{"d_model": 128, "lr_router": 0.00274, "train_tokens": 644700000}
Below are experts of layer 4 (counted from 0) of a mixture-of-experts language model. Rows are named router (the router's row for the expert), up (a neuron's input weights, with its number), down (a neuron's output weights, with its number) and show model dimensions 0-127. Each number is 50 + 15 x the weight over its row's rms, rounded and kept within 0 to 99.
Before each expert's rows: a language model's description of what the expert responds to; "raises" lists some tokens whose logits its average output raises strongly, later layers aside. This comes from a sample of Wikipedia text that the model never trained on.

# expert 8
Description: Institution and work nouns
raises: " and", " of", ","
router:41 71 39 84 28 64 32 71 57 35 36 34 56 83 44 46 62 78 91 24 38 36 43 58 71 30 64 49 72 40 41 60 51 47 63 33 51 70 40 41 52 33 63 45 39 36 69 47 57 66 37 46 65 74 63 56 59 53 50 61 54 47 70 37 54 41 41 67 47 34 39 34 51 64 31 46 47 36 67 51 78 54 37 46 54 47 53 50 15 56 37 44 47 57 31 46 74 53 67 73 65 61 56 42 57 58 65 34 33 16 46 44 65 48 43 53 31 34 13 45 50 73 27 54 68 29 36 35
up7:25 54 38 46 43 68 68 36 52 45 52 36 55 75 71 45 62 48 62 72 59 68 52 87 55 60 47 46 44 41 57 30 47 44 75 21 57 54 59 58 40 33 44 54 62 93 49 50 26 36 49 48 49 53 45 49 57 49 11 59 55 43 51 37 45 50 22 59 41 36 41 70 54 60 35 50 32 51 44 68 54 51 55 57 92 30 72 32 38 57 77 66 55 65 55 61 29 56 51 50 61 31 70 47 60 40 67 52 32 29 25 14 60 70 50 42 50 29 50 55 64 39 59 62 58 90 69 43
down7:52 34 60 51 27 63 43 63 34 55 39 44 49 79 37 53 65 44 31 52 56 31 35 33 51 35 57 78 56 66 41 75 25 58 82 44 50 43 60 33 38 39 58 34 40 60 70 42 38 39 61 40 46 71 46 46 52 43 41 40 48 25 39 69 42 82 52 74 48 52 77 74 53 47 31 54 29 57 57 63 61 58 34 32 72 50 56 35 29 51 61 45 60 55 64 58 58 54 62 37 28 44 52 54 73 45 65 63 47 16 35 35 42 14 74 36 37 52 74 26 39 72 75 54 69 82 49 30
up8:35 52 33 30 68 22 52 43 57 81 50 49 55 54 42 36 42 43 70 63 40 57 57 30 59 56 63 34 40 82 82 76 73 40 50 26 55 65 41 50 24 64 36 40 31 34 45 48 56 53 62 35 46 13 40 53 39 34 41 36 37 64 55 43 67 69 25 55 31 84 64 49 36 69 55 49 43 45 58 73 48 61 40 43 24 56 43 33 41 34 61 61 22 47 63 61 29 64 33 10 65 46 66 32 43 48 46 45 64 55 62 51 50 58 44 59 61 47 69 61 39 66 33 44 86 62 36 66
down8:61 68 51 40 49 73 74 55 39 34 33 42 48 49 55 60 64 58 79 55 42 35 35 37 56 70 67 45 39 46 53 52 32 45 36 31 51 25 71 53 32 48 79 39 52 76 47 47 40 66 49 38 56 82 51 69 53 50 51 47 30 41 35 40 35 46 42 55 88 59 56 20 56 65 40 40 46 62 51 63 59 26 54 47 59 69 84 65 43 51 19 47 58 40 48 42 19 38 42 72 43 64 53 61 57 27 52 55 54 37 43 66 53 33 27 34 22 73 66 34 89 38 65 35 67 68 33 26
up9:32 34 72 46 43 36 33 58 59 54 59 63 23 29 63 48 26 57 58 47 55 53 66 61 50 69 45 41 31 26 30 40 40 60 80 35 58 58 53 63 66 41 64 78 45 68 52 59 55 45 47 49 40 32 80 33 26 40 57 39 63 35 51 44 32 64 44 58 63 45 66 54 46 69 66 56 70 31 35 44 43 49 47 62 43 44 50 31 69 56 50 28 53 38 33 19 44 47 67 50 61 68 42 28 59 73 26 54 43 52 49 58 28 71 39 35 70 47 13 17 21 66 41 72 61 71 85 64
down9:40 44 43 46 23 54 45 29 45 61 58 48 55 59 38 68 76 12 52 24 57 29 53 26 29 55 51 27 34 65 45 62 64 30 51 80 41 30 39 70 61 73 59 48 20 50 34 62 48 62 64 48 51 71 48 34 39 44 44 36 46 63 65 32 53 51 76 51 51 61 63 29 48 61 30 14 79 51 48 50 38 59 53 62 61 56 46 57 57 41 49 52 71 70 52 66 38 61 25 46 50 41 51 59 54 55 44 37 59 27 42 82 45 91 33 42 52 55 61 53 45 77 50 58 40 76 50 10
up10:39 42 48 59 43 39 48 64 43 22 49 50 17 39 73 33 59 62 28 43 62 67 66 36 46 59 64 58 50 22 68 45 29 62 49 36 44 32 49 32 66 45 65 54 42 68 38 43 46 56 38 44 54 56 27 43 46 49 48 59 63 50 47 34 14 32 66 90 49 45 43 29 18 39 20 77 49 37 60 49 27 43 47 26 65 25 56 52 37 45 00 61 52 46 44 26 65 60 34 36 63 78 47 51 61 69 63 53 42 59 58 67 52 52 62 52 43 50 62 62 44 84 22 49 66 39 54 52
down10:52 41 52 37 65 24 39 11 44 42 70 26 34 48 74 24 46 36 45 39 29 50 30 64 66 45 74 55 46 59 51 52 61 70 78 66 21 45 58 50 60 56 59 68 64 75 55 62 39 48 64 74 54 25 44 37 63 67 59 56 40 49 38 43 42 48 44 33 71 71 21 63 41 70 64 79 45 53 24 45 51 24 38 64 35 50 56 48 46 43 47 70 55 23 73 66 55 33 46 72 62 43 18 42 39 50 53 55 59 56 56 31 51 46 54 85 54 16 76 45 61 39 43 51 67 45 58 46
up11:56 46 51 36 81 57 44 65 45 63 46 53 49 46 42 40 29 33 59 38 50 53 40 40 28 49 73 27 51 63 61 46 62 59 64 43 47 44 40 34 45 66 69 26 53 23 66 47 38 45 39 75 53 42 52 53 86 53 23 45 59 65 64 02 46 50 50 51 66 31 58 56 48 70 28 54 59 79 58 72 58 40 45 15 72 35 56 38 21 66 72 19 70 39 42 65 38 51 53 45 45 73 79 55 54 61 40 29 63 49 49 71 33 61 53 62 43 70 31 50 25 74 56 44 61 58 43 68
down11:59 40 34 55 55 57 44 61 74 57 57 37 49 56 51 44 49 78 56 82 39 79 43 55 39 44 53 57 30 65 90 51 39 76 63 32 42 71 37 17 38 48 39 58 22 39 43 35 58 70 45 65 63 56 19 82 47 50 47 62 67 40 61 66 62 44 58 47 38 41 65 26 44 38 33 47 25 33 35 41 42 63 58 41 37 72 61 61 60 50 62 55 61 49 54 70 70 47 62 61 32 61 59 59 40 24 41 54 19 51 23 58 52 33 68 39 71 58 65 12 41 77 41 54 46 38 26 56
up12:34 35 67 66 65 42 61 47 43 50 33 39 72 55 54 38 36 50 60 23 35 61 53 53 22 54 66 33 61 41 62 53 42 36 68 57 60 49 56 42 80 58 60 46 30 61 81 47 43 73 49 31 42 52 43 34 66 52 54 44 80 34 79 36 58 41 47 54 59 34 42 55 31 51 40 70 31 58 86 58 58 65 26 74 53 51 63 68 48 46 53 59 74 39 50 36 33 60 38 39 49 33 75 40 68 39 47 50 27 13 60 58 53 24 43 22 64 56 29 21 29 56 64 20 51 42 75 67
down12:68 55 51 22 30 63 49 52 63 39 60 60 67 29 50 76 49 55 31 60 71 78 58 55 55 26 27 49 29 80 31 65 54 54 55 75 52 60 37 45 18 32 48 47 40 59 43 64 26 75 34 71 46 48 36 57 29 64 49 70 49 61 31 62 19 47 51 48 49 77 38 55 74 20 16 63 59 56 54 62 37 59 56 57 45 45 44 61 70 69 41 41 41 74 60 29 38 54 54 70 38 49 60 49 24 63 47 43 47 59 37 28 40 49 55 46 51 58 61 41 75 39 50 59 36 91 28 62
up13:58 67 28 57 62 47 55 84 27 67 29 57 50 55 27 24 45 71 43 63 30 40 70 36 44 52 41 35 44 48 53 73 51 07 27 49 61 24 52 28 55 36 74 66 52 27 56 31 86 60 40 44 36 35 54 33 40 63 58 63 41 38 78 51 78 59 42 36 49 35 34 32 71 66 42 42 68 59 41 45 60 46 60 46 55 56 19 65 51 47 66 53 43 39 50 94 42 52 38 22 45 59 49 37 57 37 60 63 60 64 62 37 62 48 42 39 70 57 58 37 54 48 44 57 37 37 55 81
down13:32 45 40 55 67 61 57 63 40 45 62 32 44 38 64 74 29 48 47 58 32 09 49 69 29 54 37 52 32 26 48 73 34 59 40 66 45 48 53 33 52 52 21 53 69 51 65 76 32 56 58 86 50 66 51 49 70 46 84 62 54 49 38 56 13 46 53 60 34 37 73 78 39 67 43 54 49 73 43 70 25 49 52 52 49 57 45 57 44 72 45 41 70 39 63 38 36 44 55 72 73 49 48 24 32 52 16 37 53 70 51 45 57 43 57 22 54 51 35 46 63 43 79 49 64 36 56 29
up14:49 56 83 48 51 47 35 17 33 56 69 53 73 30 68 42 43 68 55 52 63 12 20 37 50 43 53 69 71 74 57 41 56 40 55 53 35 39 41 51 46 30 39 73 33 53 55 70 39 40 42 62 44 47 42 56 48 31 51 68 49 72 60 45 23 45 38 36 59 32 58 62 29 44 44 51 46 15 56 42 27 68 48 51 42 62 57 71 57 27 51 58 48 47 39 60 79 32 41 59 53 48 24 59 28 84 60 52 47 65 31 63 27 55 73 28 51 55 74 70 51 36 56 58 71 23 79 54
down14:65 33 70 35 37 77 46 65 42 20 54 35 58 40 54 28 79 62 65 57 22 66 48 62 44 54 71 37 59 51 30 38 74 69 70 31 44 22 22 45 48 49 48 44 71 60 57 42 71 47 69 37 56 67 48 54 46 49 47 50 68 56 40 92 68 36 62 67 54 25 36 44 34 65 48 48 34 67 61 54 38 69 67 54 24 57 51 43 44 76 46 66 31 48 38 32 69 43 45 57 13 35 52 54 45 71 41 30 60 50 49 46 42 42 42 24 50 42 47 52 53 55 61 11 59 49 71 77

# expert 12
Description: Latinate word-internal syllables
raises: "e", "acy", "es", "ita"
router:46 39 41 60 25 38 45 62 76 47 30 55 64 55 33 52 58 61 42 31 26 75 55 50 72 65 46 30 62 43 65 55 38 60 42 02 56 51 45 40 54 35 86 66 60 46 58 31 49 83 37 53 32 47 56 40 61 59 50 49 52 67 65 48 80 47 21 48 28 60 43 38 56 75 48 51 50 65 63 53 74 76 39 54 48 35 30 37 47 61 58 48 51 70 63 39 68 43 59 60 80 42 61 53 57 62 32 38 50 14 57 22 35 12 60 58 60 33 26 41 49 35 57 62 48 64 32 51
up7:50 31 52 31 46 61 63 12 35 47 86 31 64 55 71 68 52 40 41 55 54 30 85 75 44 39 49 55 27 43 55 37 62 54 77 63 46 44 44 71 43 47 52 59 50 44 30 56 76 76 53 43 40 89 63 09 49 57 46 43 36 56 58 44 54 83 54 37 54 52 58 43 34 50 80 43 47 34 50 64 68 36 23 31 62 44 51 53 41 35 61 51 59 40 37 62 43 51 57 31 53 44 55 41 43 34 66 35 90 36 86 45 53 47 75 52 43 52 62 49 34 41 41 65 49 27 53 38
down7:29 65 47 51 67 59 61 46 63 61 58 73 75 61 61 46 73 29 57 82 56 48 64 27 60 69 67 51 54 45 40 47 31 42 31 34 49 86 37 43 49 65 40 62 48 46 66 34 52 38 61 54 13 38 42 31 58 51 56 52 64 54 22 55 54 20 72 34 34 31 49 26 52 76 54 52 42 59 41 45 31 46 42 36 34 46 28 77 38 40 75 65 60 58 53 65 33 55 45 45 34 70 66 39 78 46 59 86 45 44 45 29 49 63 16 55 60 59 33 59 54 56 65 59 32 26 70 39
up8:47 75 28 39 40 45 35 29 50 45 47 37 40 31 48 28 64 30 37 90 39 42 46 56 37 55 58 56 61 55 37 60 73 73 49 36 49 50 64 58 52 41 74 51 41 45 58 52 42 61 65 47 24 60 43 44 19 47 45 36 23 31 41 55 67 56 64 25 19 60 61 64 58 50 44 23 42 62 77 36 36 66 65 60 66 81 57 65 37 58 57 45 70 43 70 67 56 47 87 55 69 61 45 48 42 40 62 44 24 65 50 55 77 58 57 55 66 53 41 75 23 57 84 37 67 36 28 48
down8:35 54 84 66 56 55 59 54 54 38 39 31 18 42 58 52 65 53 48 47 63 58 74 57 45 54 54 36 17 60 45 45 59 16 40 60 28 48 38 57 48 43 77 50 60 66 40 22 43 71 44 59 56 40 54 41 62 48 48 39 52 26 59 54 59 49 59 48 57 68 62 51 52 50 57 15 60 60 53 62 29 37 38 86 22 59 13 54 78 75 25 93 43 40 41 73 40 42 34 51 34 74 76 45 31 25 50 32 40 68 38 50 60 51 55 54 60 37 49 62 69 56 53 35 61 56 42 35
up9:39 57 59 56 44 44 44 59 43 60 33 53 45 30 02 53 54 63 48 79 43 65 63 38 34 35 56 44 41 43 56 44 34 59 59 34 14 44 65 76 53 41 42 37 76 70 11 50 44 43 43 22 42 64 56 34 61 49 61 51 68 51 60 44 40 62 63 63 41 44 60 45 79 55 56 50 56 35 43 53 44 50 51 51 28 49 55 23 65 55 49 67 40 80 47 48 27 68 60 51 50 64 48 20 70 56 74 44 52 58 39 56 70 58 53 69 25 13 24 55 42 69 10 60 57 66 51 23
down9:28 59 23 37 48 57 33 54 32 46 28 60 20 57 55 63 60 48 67 29 42 63 37 50 64 39 49 47 47 44 46 73 49 40 68 77 67 70 54 39 25 69 69 37 47 54 47 45 51 34 49 50 15 47 49 34 52 61 46 53 61 55 51 43 38 52 30 36 50 28 45 54 11 42 62 40 48 41 43 41 50 58 55 57 43 70 65 81 45 48 61 43 31 57 59 75 26 35 51 67 71 31 72 47 64 63 38 58 71 38 70 49 73 44 61 51 53 99 59 82 26 72 59 43 40 19 52 55
up10:43 43 95 51 41 41 49 67 66 36 75 35 51 38 56 58 56 38 50 37 69 63 40 48 47 58 49 42 34 49 37 50 70 43 68 75 75 39 29 35 42 44 58 35 52 48 72 40 48 75 51 49 32 77 70 45 64 30 45 51 58 61 25 24 61 36 26 58 22 31 53 49 83 30 84 68 46 58 49 60 36 41 30 72 51 50 67 53 58 55 35 66 49 31 51 58 36 46 47 71 31 67 63 58 50 59 52 52 42 81 53 28 44 46 45 54 53 69 67 49 34 53 45 57 46 23 85 14
down10:33 44 44 58 62 20 78 53 27 50 34 47 18 56 40 58 46 24 48 42 19 52 63 46 47 53 43 47 53 73 82 35 58 43 49 59 29 75 53 46 47 65 71 56 74 42 54 55 11 40 72 26 36 54 22 49 58 65 49 34 33 63 65 41 60 47 73 27 45 47 47 59 58 30 38 71 93 31 64 45 50 51 86 58 59 40 48 16 55 66 40 30 45 50 48 31 40 65 56 60 28 50 39 53 48 46 56 50 73 42 57 41 45 61 44 65 57 57 57 55 40 63 79 43 27 62 62 52
up11:24 59 34 57 77 73 73 37 60 38 40 55 44 35 41 51 95 52 59 56 59 50 69 44 51 61 39 65 55 66 70 59 39 56 46 49 40 54 37 28 53 25 38 35 68 34 35 38 43 57 66 39 38 41 35 44 48 32 43 08 35 59 55 51 28 38 52 64 34 47 20 55 47 73 63 55 35 43 63 65 49 30 48 54 44 64 41 50 69 44 56 40 48 53 45 61 67 24 60 73 29 41 69 25 18 68 45 48 26 34 42 53 34 57 62 75 35 56 44 23 66 73 77 57 57 40 77 58
down11:33 50 59 37 42 05 47 36 56 48 53 57 56 39 48 20 42 29 47 50 49 60 44 52 68 30 41 65 35 81 52 50 24 30 83 62 31 59 42 14 82 57 63 40 67 47 47 40 38 39 49 41 51 60 68 69 64 63 51 72 38 54 35 64 48 58 62 30 68 59 66 25 48 54 71 58 44 67 47 31 45 52 66 52 46 64 46 58 68 41 51 50 36 79 57 19 64 16 42 67 75 52 55 66 62 48 56 66 58 25 48 21 47 42 57 56 44 37 25 70 55 47 68 52 54 75 68 44
up12:66 56 58 46 42 39 44 78 69 66 60 72 64 57 56 60 32 66 63 41 33 45 30 38 40 43 37 45 59 42 69 57 37 34 60 42 24 43 38 39 30 34 54 61 38 79 43 60 46 61 47 42 57 33 51 52 31 63 72 46 31 71 67 27 31 52 65 38 46 59 59 71 59 50 29 37 42 24 30 56 40 43 83 82 42 56 57 55 80 54 50 34 44 45 20 58 40 40 51 28 50 68 67 40 34 42 33 37 42 07 27 58 44 59 55 23 34 38 20 49 58 42 46 90 50 54 48 63
down12:19 77 71 75 72 52 20 53 44 28 52 45 54 64 49 51 52 70 28 33 58 51 66 31 46 61 59 45 52 42 37 62 57 33 67 71 51 51 43 34 83 65 76 15 58 67 48 36 41 57 40 56 73 37 59 39 57 28 58 54 76 65 53 55 69 66 28 56 34 36 49 52 32 36 55 39 47 37 52 32 51 30 65 36 39 49 68 76 61 38 48 55 68 51 40 29 80 45 42 42 50 29 27 64 40 46 34 56 65 86 73 65 36 36 71 60 57 54 37 47 34 45 30 36 30 55 59 65
up13:52 40 73 51 56 41 69 71 50 55 52 62 86 24 64 72 51 50 40 43 52 70 50 55 76 57 59 56 68 40 57 60 12 36 62 60 59 32 52 57 20 54 41 49 49 48 20 48 55 45 51 35 41 52 43 26 33 50 57 67 64 44 92 65 48 47 43 47 65 43 15 32 47 38 68 69 69 55 59 27 47 52 48 48 31 46 52 14 43 29 77 52 53 49 74 43 54 59 35 58 22 22 52 57 34 46 54 42 41 11 44 55 38 28 48 57 27 52 55 63 69 49 42 19 63 46 39 50
down13:52 54 73 60 58 13 51 52 51 55 83 52 59 75 38 68 47 32 36 42 57 62 45 56 40 85 73 44 61 47 69 52 77 50 52 35 38 22 45 18 59 30 61 51 54 59 23 40 48 57 41 75 22 39 41 61 30 50 51 44 57 57 63 36 30 47 54 57 43 59 45 50 35 41 43 37 44 73 66 55 58 46 48 82 64 59 48 56 60 63 69 60 50 53 27 39 78 37 47 61 36 54 48 71 06 44 66 60 24 48 40 75 41 42 88 60 59 52 26 62 27 46 46 63 48 55 32 39
up14:55 24 88 55 46 56 96 42 42 71 60 66 45 23 61 39 23 39 47 63 32 52 54 58 60 63 77 49 37 72 52 73 66 68 61 16 36 36 40 20 56 51 45 42 50 67 49 65 49 44 45 47 45 54 55 62 38 65 43 36 49 64 26 52 43 37 57 41 48 62 53 49 31 36 69 63 60 77 63 45 50 65 43 67 26 45 41 68 67 62 48 55 44 50 31 69 75 50 58 43 19 48 42 50 49 55 37 33 52 33 44 46 37 59 65 49 31 02 38 73 27 56 36 52 49 56 30 29
down14:14 58 29 75 65 60 34 67 50 52 52 68 69 37 55 39 35 45 17 70 58 38 71 64 41 52 62 48 34 65 42 47 43 41 83 39 60 62 63 63 33 47 47 44 60 47 53 47 53 48 75 58 49 37 63 37 69 30 37 21 32 54 58 44 84 38 66 44 25 55 23 67 36 66 68 58 27 55 40 24 72 52 49 58 47 50 45 48 58 77 49 61 44 51 49 55 51 53 47 43 57 54 58 49 32 59 38 21 55 30 72 78 55 41 82 27 53 44 61 38 62 23 33 75 26 23 55 53

# expert 4
Description: Common verbs and particles
raises: ",", " and", " of", " in"
router:41 39 79 65 41 68 34 55 81 41 57 46 50 71 66 60 64 63 64 51 54 48 61 41 53 26 71 36 77 38 50 59 26 41 34 36 36 69 54 52 52 21 67 69 29 45 65 39 55 59 38 53 52 60 69 43 60 56 45 40 35 36 72 57 46 35 35 67 45 48 55 37 56 63 20 44 61 56 52 32 81 61 29 56 21 34 43 70 37 73 16 36 53 54 34 35 59 50 67 86 62 56 67 75 64 52 60 51 47 57 47 47 57 58 32 65 39 39 26 46 65 65 21 64 62 24 33 26
up7:51 38 59 50 25 13 75 53 57 47 67 44 52 64 32 57 36 30 48 46 19 59 36 30 61 55 39 50 68 53 49 65 79 57 42 63 47 75 40 54 46 39 88 45 44 25 54 28 64 24 15 60 63 45 36 58 54 86 48 30 27 62 69 29 43 51 58 73 33 53 61 46 48 52 61 52 67 50 62 45 62 34 28 66 68 35 52 41 46 43 31 30 65 52 39 81 56 48 65 54 32 35 51 58 52 35 41 46 43 50 25 37 21 62 57 52 21 50 71 66 38 47 78 47 58 62 45 47
down7:61 42 34 36 67 45 67 33 39 61 49 78 55 42 67 40 46 66 49 44 64 82 58 36 44 24 66 34 17 43 71 51 34 45 55 18 40 27 51 48 79 68 30 66 31 54 39 34 68 40 82 69 28 64 48 61 55 73 23 40 60 49 27 31 45 57 62 29 40 48 61 35 59 58 34 75 46 48 69 47 57 23 57 43 27 51 68 61 29 53 59 44 33 66 39 51 36 67 49 44 57 33 48 42 35 53 70 63 50 50 75 74 38 65 48 33 39 36 47 71 26 54 55 75 33 47 56 41
up8:76 66 57 45 50 49 50 53 62 40 57 18 54 46 35 51 62 30 66 35 58 59 39 59 28 57 44 68 76 58 39 73 49 56 48 50 52 54 35 56 68 47 59 55 22 37 50 81 31 24 45 67 21 56 40 54 58 54 51 60 32 49 18 18 40 46 44 33 45 44 75 36 40 79 45 66 67 57 44 50 29 58 36 46 66 19 70 64 57 46 73 68 49 36 71 50 37 66 37 33 41 65 35 54 45 57 42 56 58 36 28 46 85 60 44 61 85 50 54 47 75 72 19 51 31 28 37 54
down8:38 56 54 48 81 54 46 11 45 58 38 81 24 37 48 60 52 72 39 29 67 38 52 47 66 37 49 53 40 63 54 59 41 38 26 27 27 66 78 74 49 60 47 79 45 69 33 33 24 21 34 42 44 42 63 50 43 69 32 52 53 70 37 50 26 45 67 57 40 45 31 44 52 68 73 72 59 64 62 85 83 58 34 30 58 57 23 60 49 49 72 72 41 56 46 43 56 38 52 62 70 52 45 58 64 52 57 38 54 57 41 52 39 47 18 29 47 44 32 62 47 45 76 44 56 43 49 37
up9:72 63 30 47 30 53 74 67 47 43 45 72 56 61 60 76 51 59 81 54 48 43 33 54 65 61 55 53 43 30 35 27 55 50 42 38 56 58 79 75 64 53 46 46 39 69 52 48 65 50 47 53 57 43 54 55 26 78 61 35 42 00 46 45 70 56 32 36 53 64 56 53 52 52 68 57 63 58 05 51 43 60 61 59 27 51 53 51 34 44 22 69 53 59 35 51 43 58 20 62 53 36 24 48 64 35 64 18 53 53 67 59 60 25 51 69 62 54 43 52 48 41 53 35 42 57 57 49
down9:24 33 64 60 49 63 21 79 46 34 67 38 51 33 77 52 52 59 46 37 52 51 62 48 43 53 37 44 28 47 65 18 44 72 42 47 48 36 63 68 41 25 46 68 49 59 38 49 84 41 55 39 74 38 58 39 39 40 30 48 43 18 65 68 48 57 45 75 62 50 39 74 07 82 56 47 14 41 63 30 63 39 49 32 70 38 55 41 64 70 49 47 60 53 81 25 59 50 61 41 58 40 79 32 65 45 35 64 58 43 46 57 42 43 66 61 62 53 41 53 60 44 42 75 39 53 45 62
up10:50 31 89 50 70 46 39 53 60 50 22 53 38 41 53 60 39 60 60 66 33 69 49 47 67 25 17 47 63 41 65 72 33 62 48 47 39 69 33 52 24 65 82 50 42 62 60 62 48 44 51 72 30 32 40 44 50 44 40 40 41 58 51 65 53 48 53 55 81 62 40 62 49 45 29 34 80 48 46 52 57 42 22 47 20 35 77 64 64 77 70 38 23 46 80 64 49 24 52 26 35 24 54 45 58 44 56 35 57 57 75 43 43 52 29 45 28 52 67 49 43 41 39 74 25 47 46 54
down10:53 44 18 39 42 65 41 53 56 49 67 31 45 57 50 40 49 37 35 39 61 54 31 84 58 67 43 59 45 58 52 37 64 51 40 66 47 31 66 35 73 51 73 54 40 46 37 61 55 86 44 59 79 46 45 67 52 70 37 76 18 09 60 20 44 59 69 41 46 31 25 67 80 51 42 57 06 55 36 35 71 33 60 59 57 55 50 42 18 61 33 56 56 62 76 29 47 39 62 50 45 52 47 42 60 70 55 46 34 51 42 34 46 43 39 27 53 41 68 56 39 41 69 58 44 70 39 50
up11:34 43 42 64 58 59 65 74 22 35 64 51 55 45 33 46 10 34 45 39 65 48 66 72 36 48 40 58 29 57 57 52 68 36 55 64 46 59 76 52 72 85 56 56 68 47 85 23 43 45 34 69 37 28 44 40 66 28 50 72 68 50 48 43 61 60 53 64 31 72 49 33 41 46 33 28 29 42 58 40 53 49 52 52 63 31 61 40 51 16 29 73 43 43 42 37 61 54 40 49 29 54 27 61 55 32 36 40 32 42 47 43 38 55 52 27 26 62 89 47 34 75 62 54 48 28 47 47
down11:39 47 26 27 33 74 42 57 55 64 32 56 68 49 49 24 73 49 66 53 87 57 42 39 37 80 58 28 54 42 81 53 61 55 48 48 39 37 51 72 60 39 56 35 39 28 55 66 69 61 53 80 31 69 51 49 42 42 29 34 43 53 35 46 47 30 52 52 48 62 48 47 69 45 42 49 49 46 40 17 47 60 37 70 64 32 39 72 39 49 65 67 54 34 46 71 51 91 50 30 42 47 73 26 51 13 23 42 48 58 53 42 76 52 47 43 37 51 70 79 73 47 54 48 24 53 51 49
up12:29 26 49 34 40 45 55 54 43 53 64 46 50 28 65 59 66 35 41 53 46 73 60 35 69 57 42 44 45 55 59 43 42 64 18 53 53 64 51 53 81 42 55 44 89 31 26 52 58 41 54 44 27 52 76 48 23 47 65 65 57 67 39 33 68 34 94 80 44 49 30 34 55 48 61 50 50 56 52 24 61 51 61 42 55 25 74 62 35 53 46 26 32 68 56 62 64 65 42 36 46 48 53 68 23 40 59 51 32 57 44 53 79 40 55 92 46 54 54 41 53 17 62 31 73 57 56 48
down12:89 54 72 36 50 47 60 40 38 42 54 62 83 51 73 59 73 45 56 56 36 48 44 67 34 62 77 57 35 39 61 48 40 40 58 09 40 32 43 43 61 72 32 57 42 44 50 51 51 31 70 45 52 70 59 21 37 64 37 79 42 45 55 40 70 56 49 81 64 36 08 39 69 52 48 63 53 32 37 37 62 59 35 44 39 16 70 34 68 63 53 67 53 51 65 46 38 41 36 45 31 41 22 29 34 43 63 61 68 46 62 66 36 38 55 39 37 39 31 36 60 47 49 43 80 42 55 57
up13:57 51 51 57 34 45 21 55 67 33 38 37 43 58 43 57 46 16 51 61 51 46 48 41 45 35 70 72 39 71 38 32 52 60 73 26 65 30 81 53 37 27 45 50 98 40 28 66 33 34 68 66 18 42 47 68 53 36 51 29 20 78 41 43 35 23 49 47 62 82 47 56 44 29 34 58 61 59 65 51 50 47 57 40 72 28 62 63 49 60 36 51 49 57 47 44 71 51 40 35 49 36 30 67 72 43 35 61 78 63 55 80 37 59 36 54 56 55 64 32 46 57 69 47 51 53 48 37
down13:68 54 70 49 28 37 41 27 36 47 14 64 49 72 47 68 62 69 68 34 36 56 60 50 67 50 32 59 55 09 38 51 44 47 39 72 48 63 38 54 60 60 48 44 50 30 47 69 36 49 68 46 42 58 34 45 50 29 83 40 29 56 58 35 46 76 77 33 21 39 83 51 34 49 34 53 76 33 45 47 40 54 53 46 52 47 70 40 52 40 35 42 56 26 34 65 31 55 62 56 50 36 13 56 73 60 59 60 42 63 55 44 47 52 49 25 38 40 38 45 30 58 59 60 87 50 81 65
up14:51 16 62 52 26 62 60 19 36 40 42 56 58 34 33 94 71 40 82 61 63 49 56 49 40 39 40 43 34 54 36 65 60 40 29 49 72 29 42 46 33 45 66 28 49 66 31 53 29 51 69 51 71 60 74 67 63 51 37 59 60 52 65 65 44 49 33 37 54 73 32 76 55 41 51 30 62 54 57 61 78 31 50 56 44 40 38 31 65 34 34 67 39 50 46 53 40 47 54 61 56 31 53 31 47 54 79 68 21 51 73 59 65 38 41 57 47 63 41 55 82 22 22 50 59 57 45 59
down14:53 80 53 44 59 38 68 58 73 56 48 40 48 51 55 32 54 46 52 20 56 48 28 55 65 34 74 46 51 42 63 49 67 70 19 59 07 49 32 70 41 54 59 65 35 46 57 46 38 43 45 58 45 29 26 44 27 36 44 19 68 42 69 30 55 50 61 42 45 64 38 36 73 38 42 62 44 44 74 52 48 36 24 40 68 58 51 69 48 64 74 68 68 50 59 52 39 70 31 46 50 23 57 48 64 24 45 45 49 70 45 66 61 56 42 40 79 47 23 52 57 92 48 77 50 66 38 29